Experts of a small language model.
Size: 12 layers, width 192, vocabulary 18006, 67.6M parameters.
Experts: 32 experts in each of 11 layers, 288 SwiGLU neurons an expert, 1 pick a token, a softmax router.
Training: a variant of SOAP for the experts, 663M tokens.
Below are experts of layer 2 (counted from 0) of a mixture-of-experts language model. Rows are named router (the router's row for the expert), gate (a neuron's input weights, with its number), up (a neuron's input weights, with its number), down (a neuron's output weights, with its number) and show model dimensions 0-191. Each number is 128 + 32 x the weight over its row's rms, rounded and kept within 0 to 255. Numbers have three digits each.
Before each expert's rows: a language model's description of what the expert responds to; "gets" lists some tokens that make up at least twice as much of what it gets as of all text. This comes from a sample of Wikipedia text that the model never trained on. Tokens count by the router's weight.

# expert 31
Description: Locative in, on. Prepositions in and on after born, located, released, died, before places or dates, plus ouse pieces and years in lists.
gets: " in", " on", "A", " November", " House", "ain"
router:131125153133139156087106098099150186146107180155194105151149143121146176122137099100132089158136115166124144091110147143175128115080124110088112137121153179155103076140185122081077087124116090145152151195145063143098054133128148163110135089171089096153125172104172094157126105102136053089102172162152087083170099164107166132146103109128099162098165105062147142141088165084117139148119113100130208094119120109095115134130073098151108168103166090110197070120158181154090114156152172111145075112084176143134174153145079112117118083095131088136153162157126051137133137135096176114
gate1:160102109088174120146119078115162153085097098089077128078158134142128109144144110180148187093072100122126088053088099124133094071125086118162112134139156100073125150119185169152058142120161136094141091148090096126148095102161143084096185104144141113147113143117096186188138116114058048114120116057135131155121138095132144142116180155146134148098157125134090154119092110121127109135049122075099140186105066144092105133137087206126127163140140139150158135153191159191089092196081144153127120130117141110109117071118131119097167145087148120099131115142126144110063083152139103088
up1:103102073142139141163143115128133131136116133109082150088100135096102135128139117139130144107144174116101119096097164181148108183086124178137184122171128095122133147118129113180104175111084100166101141065130178139181131158074154138178126138114177159107105106137131109130114164066103160149146184199131160112176181231127139157064136165082184111086102184144192146118081123081160066139108119127146141141150136161115115180166148154129136129151119122083128169133110119099155173152153082109112086101130173110137128072172103127086140114121155126101125237134123119167076163080136126061
down1:164175132123145109126103170113147131137179112153140106139170145182094138166078155076102137143134108153118116129121107130123098151139102086111112099133160141149134141160114125085137105090121158051123100165103096113128078116154137186107152175180082029154144122161082069125086152093127115166128186182117163117117159069121129145137090083164119132189169129148115179146167079149121178154123155141160183143116070156197121047114140101116089070075180116163115099152136113117128134142111111151104111127186095110065158140106081089123122121139073192147177116071150099087113140144140178174
gate2:130175122078163127105124109130143093105064119113196127169134093141148115105129190135161148051112120081111145096135124146121136109101121115162103124120148109148090116052091108120102129109142183148150144098129068164143199133162111170114187075171173136100147099162109128177176149083163134169140106141145109080086156109138194160166146166093113126100117180111090138106098120130169089168123155108131114115166135047153077135152132118114137148176102081091093116093106080159134116137141110143189148149150128124115124054132156190053107236139153123107187128133149163133096101119159082120
up2:150110157076068119124096135156163106122114110109191155162111145132134123077124153137191107129125151120106145063078124140133142130140109121151137173132093127124124113185138126132098138094139143147108146134063132081197076118117108083134185058139164115146073088181145122169177161110146153140139152099108051129130135089172128184121097188115163164134154126202054112096182141095146047115138177112107158102106092099094099057119116095126108123163147177115141141129126168183186134169136123122135142177171075097142121091144116157128073107161183154163113181135111180166097145081138142132
down2:168167144209166109113146158140090147129178110145111127122118187155099108110114122105049150122153194150142091112128162137086124121143129129162126098135127146136101150118128089142172161111086135092167106094168114120055166185152165100152136175175058163159101156068118141162118186132132087066100149124102169149044172127116101122155170088146131077151105076202131204143099148130129140154169148135112098129139146161187123188085148153122125099142070120177101145100173128109081124114124129144126146122133152113129100113121103158150157052133073151098092161134158113115162092176203140146
gate3:164138191062103085124110119096105118176144166122116157168125078128107097102096103157157136069146147082180185113148054106089139175097180112140093124104108128187150110206119147130101096114128112135158165115127154108103074158077079113158097139150166104166098076184165135193184135134133134174092108178123130160103123084138108166146083111092156165174167148123134174142137126103082141100190136068165113112125169068102120112110143140138078118117088170147139109104108109194141165176116188152134114073125171081162120119094129104120184111153113095137099091149138101090151138109190133116
up3:110188070206128176134104116159108089078163175153095112130159172133158139170150151123111099142093076148071098128139185116165118070143097150144141111134176127083136132087118090144120106136130175095191087131116062168120182072134132109142179132151117135090121175096068147118081132144121155089109164087140198049148116166147169168099165131177105160089113107118128079130116173131189139144165123179114152172142127125167136166139111121120162134169162112102107143168133155141108136059134070095121144167101053121096079143177147139134091128080168136071127160108158122117103097137090140150
down3:168100109074128064143138164137144186169095148112199142130109162156091117154069164104131146105110142113147146155100145135123107122117074138076182110137162189131109150094104076137083106167144078104106138139078142096081110151116153116128165104193070156094166143179176179126153176141149098197165120140128039115176151108151125109140109140132131162123063154121126151122048164133130139097116132107100143059159139115064094140094105176055168149080052145132124129102175119100101115186143125157137125168131161161156132087130191146141140140132145126131134087182131126123109107156150085089
gate4:103133130130125129082100082109096114128102092081114125080145079149111125210108135151090149094085142069156141097179119085159123125074111129080098127142156092137147133190183137159179142191165101138081104071122117076088116092124166138149115157058043106127151154141099140062154130119077163089117110166106111151110123108126083111156148139099134098117125146120102157138200107109105113101114131130093106067114164123153146118165113099124133168168106133147118115084113152174083125165143085155150254197143170119126172172105169133088055138132125135114130122110103132127123153066135135080
up4:106127166137132161093139052123098096129121095102114124098111135160123069173115119162109137093098182108144136083132119109107132143080084119099077116130140120145144115192160145176153130151182087133096126105115160083129122025111141131194134138088073105102130122148141137109112151097082160082152108151110133113114170143175096111152214154116201149108084190084084174113163142143096122076133093140121121092137160085149118109153110082143115138160164127172135135101123103186158097209129111120116254171135180139167137150081154128086117138105148121091147110061118141146153113116171118106
down4:184135071193110136150113161116166125122146102138114062164110175144117179125123085094121117137195152164176106143105108136141072124161090164166215098140150117111077128155114103176120164033078064148138153125110105090130069138134099127153094179139125107127153118106075092185157111130172121131087153099143140104156158166101132153113127172133126051118127115118157136160121136161100142086129185142102110075105118126103141067115181124112114136075094155181107142136142077133103096127138147163097152115101134162136092113158116102101030157167143135101122079195089108166160174094121126168
gate5:102125110125128116103112177094145183143149143152125101141147143102162107138109125119077125142153161159149097136177080123162111153134199109137104069162155149167158138119128201112095112090128071161148094126127131127119112189173148123095179136141192126100141164095114147172133145161147133141121111115087136145111117181134171114124129097126110131100087094136094144128206106058147098110081142110099134103116167185104038094139122142125130168100126123079129057095151209108186094143125133134159134191148146151150093108133084146152178135128113104134099018178113121109092092122014125098
up5:090120048099132138099134165143169112111106085114140087106053137153148113158120152110111151129132099153117137092099107202142068150131100114126134190123180089126127115083099131163093118134133156181132173110181126143166099182099136082154103134053123128119155136110133169144130157115181144161146171114076157132146089164090083128085125103212062147098127088158094152181144139113135080114173070116135151153141169171127076110150096121125154120163156075115185121108121190150145144143123138088100141134216180137102128156114102134141137162204096102121171129130141160112073077179100093085
down5:104113074152168111067156085088116117043161127113065101128183145072103106114118081103145120079149134157133150180165161160091134103131150129145147092155094122121201170124172090099085129142070104170114132154072160140124125069140109121161149193094096118159120139092139122099117111131141104149104098096105073131085148086082131125092146138147128109186099148144120099140112107175124148161092119151114113154151121056090130148093154095155110098133149108169148078136153072176068143110124074145161208125149077128110179130113107158122113118157120107072102051171076098068177143111135109096
gate6:123131132118129154097123156081144118114146150133108142117073092123145120111117133119054158110161180155133165149124122181093068114140102111129117174122156125085191091145175098186095115109058094150154177163102124123114124101097100078143109121146149087071117175118124120116139074180146103126156166115136100112104141101128130087156126102146106160090130134122094126126121086175137110186176170077175093162134176144191132166049129083146147188192121123087156168181071104172121070130140151084116219096134116140157068106179166140115204110170144146094117150106136111194113129125108150108
up6:074056138147094136109149131129159167140124153134178118141125163106106144131134188122073151095156165072130077099124129119121098128156074122050137112152051162116182134113155150167047127101097136119100166128102087188158051124102129089119089094126101135129133180123152085118156136173183133118104122149128079159101171131152117116135120188125157145196127174139126083133205141179073102161138146056185109129133153101174083098079142073144100149141158116155086156114147066143086093094114110102120141099148148065144161095158140118109115114147135114079129185129125135163121098133096125187
down6:120133112067139111089144160117148155114097098153137130126186159150093171109116110116167100149118160122158197089167169093116141082102147166108142103098117140130120087141082152118093096125180123121130081095136109103137137218109167144127129057149119083093144126188173166126079154092103138109170130174113181121088134170108193094157154141160149105125131096108122144100108169120147191124152155184166109110123091132145153104100042157179152138179188206149114173153134132150123176163136128202136149140090143095076140174057132107079117160109138124108155162172099153118119145185104128067
gate7:152108140036160152141120126104151143119065140146145117109161122105115144128092092114159186114135132104122118155135184156119148124150118112094061125126149170098117167140100079104171124087091132114111109153148072133129106144108150152070161078110123179142186116127119115145179145137116131148078142164125192173064166141129146167092075062144113056161153136147134132137066127125153150125126114170130200203130143183163127148090157175110130128120146103255132145135136095106186131158174132176191098162108132164143083120139128110118181149154131132149167117132141230098131131128127133152
up7:128104132129147074123120043130146150131120107110174114099098157068153142065076132103150107106127150160148131080152135140100156118096085125138133062111148081163102059196134141165130143132097157178151122079087143187121102116144073087135153164137174101134122147081121195164158165146070155129146058075081150120119069093084096083122138119172091145125096116118091102103140104133165137113117101077094108123114151072106077152155167081063124121134153163108150124161120121135075089130126089159138197117185100166146188141159134047109111128126108131093142080171133161131170170110123153134
down7:144159130122169213119148159088146089137073142105105092136152103177114151108169151163136110169143147131161146152093145158072103198155084055166121202073081181139169163117068143149175163143140135076062141145147184094139093137091185103124102118151148092128113120148144107143141126099183104143132208134172151098126106174146120137104098213092217108126151113140102237070126113111092165128106145126142188131145083158131127096170136163166115154094147102138111150129097110129141118155131122159175130106111147091140086122140161115123112138128158109145086167144146131077137105128099119118

# expert 7
Description: Plural and noun endings. Word-final suffixes, mostly plural endings like s, es, ers, ations, ings, plus nouns such as years, series, passenger.
gets: "s", "es", "e", "ers", "ings", "ies"
router:129158146072135152064046117142145204148055168156131119139122159115154134113134058153190091120092142163109172124143128104143123141143090200120090148158156133146088115147123158097068080119127072140134176213137088147112062108113113162129099103127097155150117162122134090171124056101134105175156141179173124057123103124107129145144110126108120161104082083076090158124108171100083127116113115127127153137107116093141112108194123118125093091102204102135213127084183102141102113176143144104163120112139113098126149130149069120149109108090146060164101143085094087160143136116111123112
gate0:160114132136054115135136130140127138150157119150076119110077166132071078087162176128089130126144127137131130114084159128137135134180103106099141101142093112162109195174130198076090112088109165119152124089159185155135111127157102079142129159152159122060162116159156100097105103172119113157094116152149090163151132154159051100172106147199116143116142190109095137183195181134086184086110186150184103081093101131124115166109072104167149152152209154159080106130140100159163110090181133169156108172113197140098132136125143130133156113098108139125139070114118134193144093113150127133
up0:140148193138133121164123152144040119132103059131146161131089188145131082125099144096117116118093102119093198045132167169085191128129108100130168101090140125169125110171185157078097122178146199111131148119104137142101165062121066082148134104087174088073138115150156135085133040131066095121097139158166132086172088189108111095167056117111089165129155134110134111114122065111170115103072110129111104128098105116104148151170119129110130087127163101157105131182130103149140082123136128096156154162188104134072116147087126107105120178134116138146137112115100112134125128149144079155
down0:153105072093121137065107121117125155115151123144158079154102112187090141165123081138115242184135184135146132116143102150099059160116162080157066125183106154117122147150066142122121081191084115079145168183088110161138142138117165153181156137187088131142085154140153114109118163129159092132158112104205131103086164133143140094114084080127115159084142130070104153131108086152135137091109145137155140122156184094085102058134155127115176137151153083116193135071160164141127090121139133160107169140109116157166145097124160187126152116128129161127153101096119115076106074145122185127
gate1:157140134121136120064097134135180109147148127091070140155171097042102118160111107112066102139074125171111115137096183132106118120132141120157111109131133152120077095179145149153105077185155097135093165168113162162100138109148118052151062116116093130104185112101117131152112132128114178112178126115209103162102086158125176113113117190191123089179122098097143149198171109127166142089093123110143099152118187107115115118134161115058093134146121128170169088159145178060150155125206152173153119188136114140067140161082165154134150116104125098112160104188124120155131128150103090134
up1:124112160127093112177171156186132131166176097139099087141110132127110138122136092087127114145126127095049171076146151103153119119179140158142164130114148144160125152155119075120180112106128139125162182137178100123183200160164093115116096122063112137089130219118153142116157102118150148097117112156198067155090128143107212116088153151146119163200169091165134137143104132202172132141150147150123060116174159072186126138137150090151118126123109129066098173113120132142128153118157110110167071138108120129104110151106061082133167172106117159119177107131144159108083074170074134163
down1:071177161100187120111182064119167168055086116153119181137088106059152133116095144140117151171125098019178083136160157128134158118100099170095084121056080138146183107190148129107120155180112106152103140121103197169130119187139125135121121134101159118152081074122138169132153152136166142122113156152105098062126186086158090169168093138129086098135123168112124179099125129109086111120149101111129099110146071140156082076147102127180084129138096157111126140137149144114131112070149129153149133138212159126115123149127138126101123188085158113107111177131084146148094144140127114092
gate2:100100100169135105104123140141155144092139157116195058066183060133146146108143092157223110173120078121183099131114129149127172146100123150153114123142177120133104148111153117104177147127178125176118138126103111117144148141156130134110122122215182162115165123077134194115222101127161118100114073174166129107092163107150157144108110123138119107189116119143179121089075119132113129116154137135087186164099126115101162131073073104168106100111135092104107134132170097093125149121130156157122173129129078160134136151116153055138100184075126070146086103106179100129116177128145043120
up2:137129167162127121168138159123130121168200100129066158152061142134138140102150191104057170151132168121104130112092082149093134162102095098115124147163137120142158070157119119116076137122151127129168114133142112111113152149121104104215084123080075135116094136170165074126125158089114078111108096063140132130065080155130127151116158126132097111074125131132124150165090194120111092125104168118063134131133148164141120115177124091143136167097125109128182059102158159131172114157110086120086145094133159096159164079156087099113179060179158131141158121135096210122174141084155218102
down2:108120108083167126087128124059170137141168162101155121200137127054119132148086057098135101104110146167095116111135121141149117112136109137122092108036060104116067188125109091076090133125100130147158130050112163133143172099188149124129081140095056101120119221096122114168108169106123153122131112125147121177164121125217140119080161107157131123125090155121129089121120150183136115085152120133099155143088089093096114078121204102163104131119108148140120160122165082127144081095101166153114134089155135124124176197126147086174089161140164146139145151139113077110091171124138151115
gate3:102106097138077147144121165135102130160086137137119164179133171078146091134208106154128146161141110138114182124131116113169107129084127136153119248158167123164081146159165160131134159180115166120133121153146106144108110116170129101146111201142161087124182044145164117161158113191129145092092159106151104094099124169179141148165142162136133124167123133123139079152091121131125106167117113100108156163211170203094184109073131129137143119114112121015075086122148122093130092182168123170104149163141097117131180112086169120139127126079109158131149103162105174139116091141128135112
up3:111112146101114116097105104150060092178153143079111134119111105100076087092181144082120134127127122084109129174122137167185098126159130156167187200141143144117074197149104121090145188182117134133099116121183101151084109107157111131146101209147170106123162038162129077163090129156137128073135139163130084151091116130135117129131089200102137133158158093128130095196097051156110135177112119097157131143134150150115172083047169160100155140145145169053074108146144151118150149157169133121072138146149119101084157086134151142161084139070124126105161102128120148148151139102117118119
down3:183208115150077101140148124093121083164095133187097133124141098144100120123149102191168163195158128143130155150102126199095051130086138144115142106111113124072203106113138049154127143128104127155152147135109174132162137115160131147075158094158086090157113129103138141114099088145134062137137104111122191138110100082153113084185049119127115080128176147184136146119202136141111185128178141123169102117134100195129100168137118112102089110112128156154127114119161098069118105089103150162105100089124077162127076190187199109110103136090134152124154156119160140113110140096138101124
gate4:143090182101153101136145097119141138079127079133147079147127118130137121192089122145109097146099158076111101160158136160120137094184039164190142133090129110097091159054132127095148148129094150108126112120143133058128144098104100166099152030158100175133126084128115116122163179106146120167107147150108151099099192101103144166134133128111137075141143095115154075219167137131127100130150126165149124152080090109120076191173123146107138126086137173166128173102082137103137139079076117132128101146117104126167104171112136119114225109136111122068129113107215140149078135164177151157
up4:151108173143182202129133190084148182141098166098120154136066142129089124121157117109104164151155096161068100143117092143182088166093087188163088146137121105124108172070088085153108101075194140177126140143138148140137103176160082119114140176126179143032118161122185129114125079128134130130091144131121170162083099188122135090129105156124120125087176149082139080127091147127160116090159162145129123110067091125118134173110110108140169141131181109122089137149133097170171119091157065146140167143125120170174159172105126087154172165131162093107163081135115139091100168169134076110
down4:138143120100109108134125096140123118149133120118085078109185120133139097095106152151095153097099099157080112132063128131108170077138173103142069123167085142129159144126169190088158107112089108127119145169093147098118091083110176108142164072107137111151144119100062154090093185135136217162148072074169148177113115116100080085087126143167131149153164128115115204159154094140105139107090124102137146176167151111163126103179136201085074100158091099076130083173143125204129128108167177218126183105080180112139070114136126134131099143104147097140118136152137105124116086138104159136
gate5:127140103167124139100131152064128132084108084146107194140135091143167076116102181173137132150029130126118108165116090148096128125165156147163087142148135092105087107128135136146103139161104184101128124118149128198122121064051138109179128220085098143107115115142156089131112150137098127136097144084139132182121098129067165195123183114130135170080148143124125129124132108138164111085092103130141092206048114135081144161122191102072168104120138164077153123074105151088149170100094144145172141123134170070166138102117104131134122087128108133129137079104152087160100113133109197080
up5:165097097083162170131158180125137141121160129126108101096085078119172152096152153155133140119128152152111136069156077219105119138102104176115145142152191113093116132148153064111108147149103145139081095160120110079147121126107073101149116056063165130146147209121135117146190159128135115111090074143164140134150177134135084104136118070121109132086123106154134135147118135141141118081196145223105122158097232131124117117137162103124126137134141105139115134102153173149167089102121069124137169127152085123150165083187087098100145107159150183187135174139128142132165165121185189140
down5:152155078162100205145129152137090085144098123117161144100163085179058096165068164142117159187103145053172108155160152142112060111133148173087098135150131148123108128085102130109163101146093127096072127093082153121116097100120186126108079201139136120204100100113132101098166117139119126136116126069132154117110129067078208127035118186095183127088145114125140152147122123124111182129084117162131157166135091160120163160171083108168129103105080135110117123101085178115139164112156139142169105122110168149081115166127100162076094130122118101084167110114099131153101116105106085123
gate6:124144116101110115140110171118123109069118166120191110103118118135087089196087143087147144133153172172174106136118140141144115144094104177106149098109125125172140173112156153136156158121105110101192155134128107103164094068136133130147168197140078138173162158177074114139101161147090119127142148108089148086107113144146175145102120141134181178150063116089143185120103116081130127132159100188139168113182121159107086153182096143155176140133117104127087119129148106219096096153152101178075173141025210109141070146132163158119048130138117157164135129133129102099092152124141152169
up6:089153177142140105167165166132103102114152095165156109086086212157118143122110070132137126132129137059132143117124157145167100103056100156110114181090154152137139135096135125101166108182133111131170146082133145126173166122204160152163158179118089131162178110165105125165092171155125125139164145116135142052152134162113162134154204123104109137193097181154151149134117192099158122130107125126146136132197119161127106114162109137148128149156155169143077085091139120163101098109079124122110108160114168151182127114155152226158070117155109168156068120117174064183080123152086151143
down6:138119099139212132158073164116085160111120121166039072167161104029130132069096136137108147112141158140110134060150156128136109172138149082139149053144101170092112106089100161177118130092123141139090143140194122159090125117145117097114095134148108096144090090120103145129134157121150175194164164168175107128160092101136099149129135159128108141130087091139085088130180116109101124160147142085107164174087133133108141128080143058105155100132143056107132089128141106071123111103171127135146138074077109090086114096077081092133192163126184131088125122161114107108076125150075129147

# expert 11
Description: Common institutional nouns. Head nouns after the or a, often before of: University, city, area, Church, club, team, party, plus surname-medial pieces like er, or.
gets: "er", "or", "7", "ist", "ir", " University"
router:148168164115143136062099144072170180158067164158122138156160125088149060126136106118083113127151104183131175072137139178152138063108115099126165148150124165139070073127143106119071131111082098143126165079163055141092069099130120133131134137152112088165133178119175130142102139133144142101154121144118105107175145079109108055199037130114107159114141098090151192142074121125118137132113101110127140148178098086128109102132157113181110123081115113149158156121134146130163123147129141131164081105133161104121172134142115125112134080103124060190101118069104031080144161171108143134
gate0:123145160107134149146160113140139153076125169138138127183112128064116128179108130140088125147113117225099141118178171117082140172159122093068121116132153110169103105134224124114091156148141124121096143138094087120169136139118161107058150092154164091157134157132139153130135140078096144139084121150088143181099091129122188138119116104108183081163196095170156147144110107088101095093131138187088168164102131192192182133115149158130101137162151110050083193128132193132161178120169145148087161123103090155082123173123109111115089143154162199117134141118141129080095142118088106093
up0:134130136118108196125151162180086091077135099152094129134120110080161148120091131118144079115108176094084130094149059109145129130141104160171093140146141087093120059139134137181091178193112144130144126158160137121095157182124089132104112152125064146193110133128145119095108136137095151087168086112142174133164085128098139160111133123034193180086168101111104127138112152094121193106184143118155111128122108125095138108125131094155110127115142144000093155074131156083113108119092126171109113160134196114118136103070115093152146121203088153145106160108141146124132115149096153184
down0:102111134131141117155124130150196178100098104116137155134154152107166133139141060125048131101145034109220112134098146143162100138119059137124155152138133137119120117107174066098116138143181099105161108077127124117155142117156102116125190109104115096117136142116131164153158126163144143183103107114123070117150103153100123110099109123181094162087124105108079141135156201135082107149079051166135104123145142190179063066203161081080147120129228131169138124097142132113135112114143189124133144182095173149098172120108120108142089135126117162094172126081132123078130149157139159121
gate1:095152135118124079170113113137114113174149086138054109126076138156150100131190115073126087126058140176141183133191164142103141123166040131193196084161087124121099143093156153120128186203146110190137106114122128187182121132145178130156121151101155089114135069094163133175101097162129110148116161122121062114124144140095166077111074109149103147152115130075138171126167075109156120118126149152105154148174162174157158106111124149080129102176109146105119114107162096173160135137140140156132151058141124061120135110131147120175144116119198106146111186157131113157130084074104137119
up1:143088115136093152117192078147087111175089121127090140074136127102088120104155153162153125145131085127109104110166101112095137127153139167154155114179126152105112143061156127110103096221135060166118140135135121094147136122121197132173110141098075115137166089089143127155111150127154189107109129188125074051076179158083099104100073138170087113148110140101169153131197078111131108075094182125151139118144160187188118097108128135098160143130098149127141149111147036071148118105103138176125177111116080089144167171105126118151144144148137132162115149208069148112157165131116148144
down1:093126117164174125081134133076127144128113148117148147143125132099179149153140115138158105171156147123165107145112131133135107137104153074079089081092176111153136131126084191057141097118152115091046101163071137063137155140184132106138047157050167084121088117132097180108141107095085121118116151158151123167141161087210126130081132137115057156151133107189129148120106043101139155127147078128089130177101106110123053089142097077169148134108110151114104171170125172150089070131151111108182119158096156152152137101103069148144098111133109118098102074116129127178150143154135122165
gate2:151105109142114166163147136153154101103150173110161114114142104120163120176108100143089115148154119159120153190155159127086087089185146146164105201162082119036121165133097120086149146091100142180102088119117147145149039120112071134127070128155131131112116084107204093136137150105151087099130123112159071106183089067099118129143107155138151123080073148157057121151157144096130088153161097155093185134155129186114155077091114146127140163142099105088094116116098087146181131119151146131113135112194133106114127093125148158101164114093178115169182039100124189147126116114178102146
up2:147154152100181140083126127134145157142153107131052155109126131195153116082168156115119089196116171081153104103115090110127119079083102092082169086101157129165083092100165107136146134127160116062199209137112123143124139163105208108109147135108161120129115196125104133119141113099089132165134121121087152142088190134137154141110150126163141148117176060120203138073097080174126139067107119128106140092093143088138106195107193111105092122119120150205101159141125199078062125128118141115135136106124157132110138175132121144100109100160087118147067205127139120122128132132165153130
down2:161096059149111071170141134146150150175165196101192169140130115079187134092118182124142100128115140184173080151213130142124089105195140174106136123103097139071121122169130160149108142133132110081144131106099143149083152074114070117110060151169124090164076122138109143147144172082144084108058084128184151088139171127191135142129124161139094072151160158069155081141114170094162146150160139071167106155168119111126124142080134107138135136136141111103159093137120088144114090128161150134130139089105108139114129100114160106096058087114144114150135090163089149176083099162123150182
gate3:132089158183134093155177088143142144156120101146172122203145139135146153137035098150115138126127127099156176137130093136118056122109155111117085134159112123115170111186155125152101187119101176104126149150147127184161156120120130115138164124153078173204151117103118223134119160101157086098137140088115158136113156184156120129135106104099082138145129134108054062136142190132076159175159166153167143117148124124177182117152126144130099135133141149142109178094171105149153104093143107062102077099147092079126128115156143158131201158144125112079190183107092133114116151133095141216
up3:070065111155100130119104141057157171163147105114137122159143122106157123149059147193120114092144091108158160130147114165170106161126124112149137081114186069137128107154127150135117152118147136155173058165134120110140136116130157094165149071155127181122092166101145182158126129097133126136116125165077111103121188127120075208119158151084128178087071105128069127128119123105103073163157186116125169059165086079098134159145054100145105155101147140129108162066112118083139154105118137116089120119084101148144146086095083123107119208147066139111154158162078082168168096136107154090
down3:131177127149105187153095112125148135116107153069083121116167125137142163087174129110087145082106170175165061115111088145148112097173151172130148100179097132085129182118187079143094159084129089124115205099162062134082135126118133160124113114120131148169141126139069127156128093128165163129160152133155111142128104133164157099152136128161123069108145119088142049161151080128142216120149027101130130117124139233119080080125160129146174141130106160096139144150138188204144108117130112121143102131132154181124126126115136069089111102102143078155104103095076131087122162144140147088
gate4:129139118169159133114161118129142102000130075097106134135184082126107102161142158112154168164106104149097137124132079087160188146151128092079086104091151132163086128069151092107147126151173077118146104134163090097154149144161061151088138149162191160195180177113166112146173132122111103075130084176138165122125144132160144142082132140108172176170145096074073116160095123148168165167129127130091115138090115111111186154157071105097085123089087114074121082099134123109095124188122104103084127166143161184109115115154100157093123170117158160131171071121101137133156148122106112139
up4:127158146192183117108126106115146143080148075094118105127142125165124127119118162094139175154113134103086137109147125104162170148140108086092076146098163160160104106108130139089185118177147076148127112127130114110189189164105079141117120164130196131132161125090162142138097148118121077055110140127111145022094167134167162113095157127097172146165146057094094148179134149188153079131140090110150152221111143083119158145150096097111121147101108156112145121117106068094065124173184097122126148168187158140119059155135124122125150141120153210147160120157123170126175122155074129107
down4:132172134099139110095056151176091104142126148145177075126119123150086127130130037217095170069141140075104166106124147100137145132084151142108192123103119178119130097188119189057140108122142202087109100159072142113140160097164132136073126085115146110146139124172090151156109121152181168122107150101127165144116152189086104166126157124143086102119107123142110101157090137115096088204194122119081076129147191078184108101145198111097190147110102141122098101145176078129088132130132101156137121129140129138114131175121104126095104117085120110142097107130100094069104112101098137132
gate5:140130138115104078139184161083158059134081109152162102151176098120180121140156095152105131096188109158144138083123220130118152168175110113115194127093068051092067212148139152153161126071129124075081128130130154122151094103103107134107194104128133136111106057138133106096151106134164146147124117132083159018155116062113102189125155125152132099139112104138081116120094119145115141116162162101137150154135105124095126170083098161121117130124092167093184149134171079123110193147127114106167077092112131114196133118091112135131108157107091132135098136095124144146108136133170127072
up5:170147177113131082105187142148187020155104140113170148126173094103118118150075193169098183115106114083160100116117147148201117154171175087093171186066044080121102118164133089148157117103110103066130105098110120136124094127100042145086193098132168135103122118132150099150176102117135108160093140152108121085145111097088102118094120145114138129071127113077112157135104150163136146106144163121164159151121144133106117189101087197143094108160090103132128139106165131118150175165141133086183129076184123133129132113181136096130065141123087138133110134106098128140139118171144148165
down5:129073103140133153134156066117117150096149156158137092102124190103102158112160156153102141201095200089153117183129104088111128079124183219203091072139113100109164112117122116132103145137153131155169106173180119164109110095085152169115115182081141127159133117136081140083123148126175127119103112145116127154143174193123144112086113157137176203126112144166135105143209102110134146117133176175185133131157118122163132167166079083146103098128159141136071103171156114171186085126108154142087137148091065141040113143151136160142161130123143157149092148165152148099144137113080147127
gate6:093111096139135116099115162098127172135147063167124127176114110181116185144090141128092156115083153120090165136123111153084146142082146136100173159084133160099132163191133125157202083106110117144110080124142144086100113096149197173091159100117137088113104082130049197131141124097105106127082091162151163113137176093110110107153183138162122161112075120179089159099135127149119025097080137164143135115148166131152091119197154126089112105115141126202113154184115176137137117121076094145103149142160086094083139148113097168097129142040166126141156119107165080116126132165098134097
up6:120045160145155098143163160095139172103132108134151149154118087173108194162133183143087100148128140067092103111136131146121148105110126146118106210057117127163124141132137136181189102118075131118098111105141079150152106152125108113117150152090048095129073090123108170104147151110150114134134171192111086125143121118147106114123195177120130170098089144172130171071088122182142061170079127141180136107142138143174111130149139139121125120134122106205114093108105147121139122081076148155092130133175067149057117131152138183125148109109149098094115157127136178114168176228123130078
down6:139164074161105111128101123116145102161120194137105141069104163113162142121095143107192144099178134158106153144092118146157183148103100106145169138164068120114107121116145063141108144165143094171058123083125180148136143101087109180171138125119139085119106099166137075096185102125167118097131090104149147076108111121105129123085112109084098158112156114191076034117120141124111147198151099137068172113145068177070122161105120179131155112159140128102164126118106091155151101158124111105157135150199225195110138062178120102150168112122098156135145090123107153122107132089128140098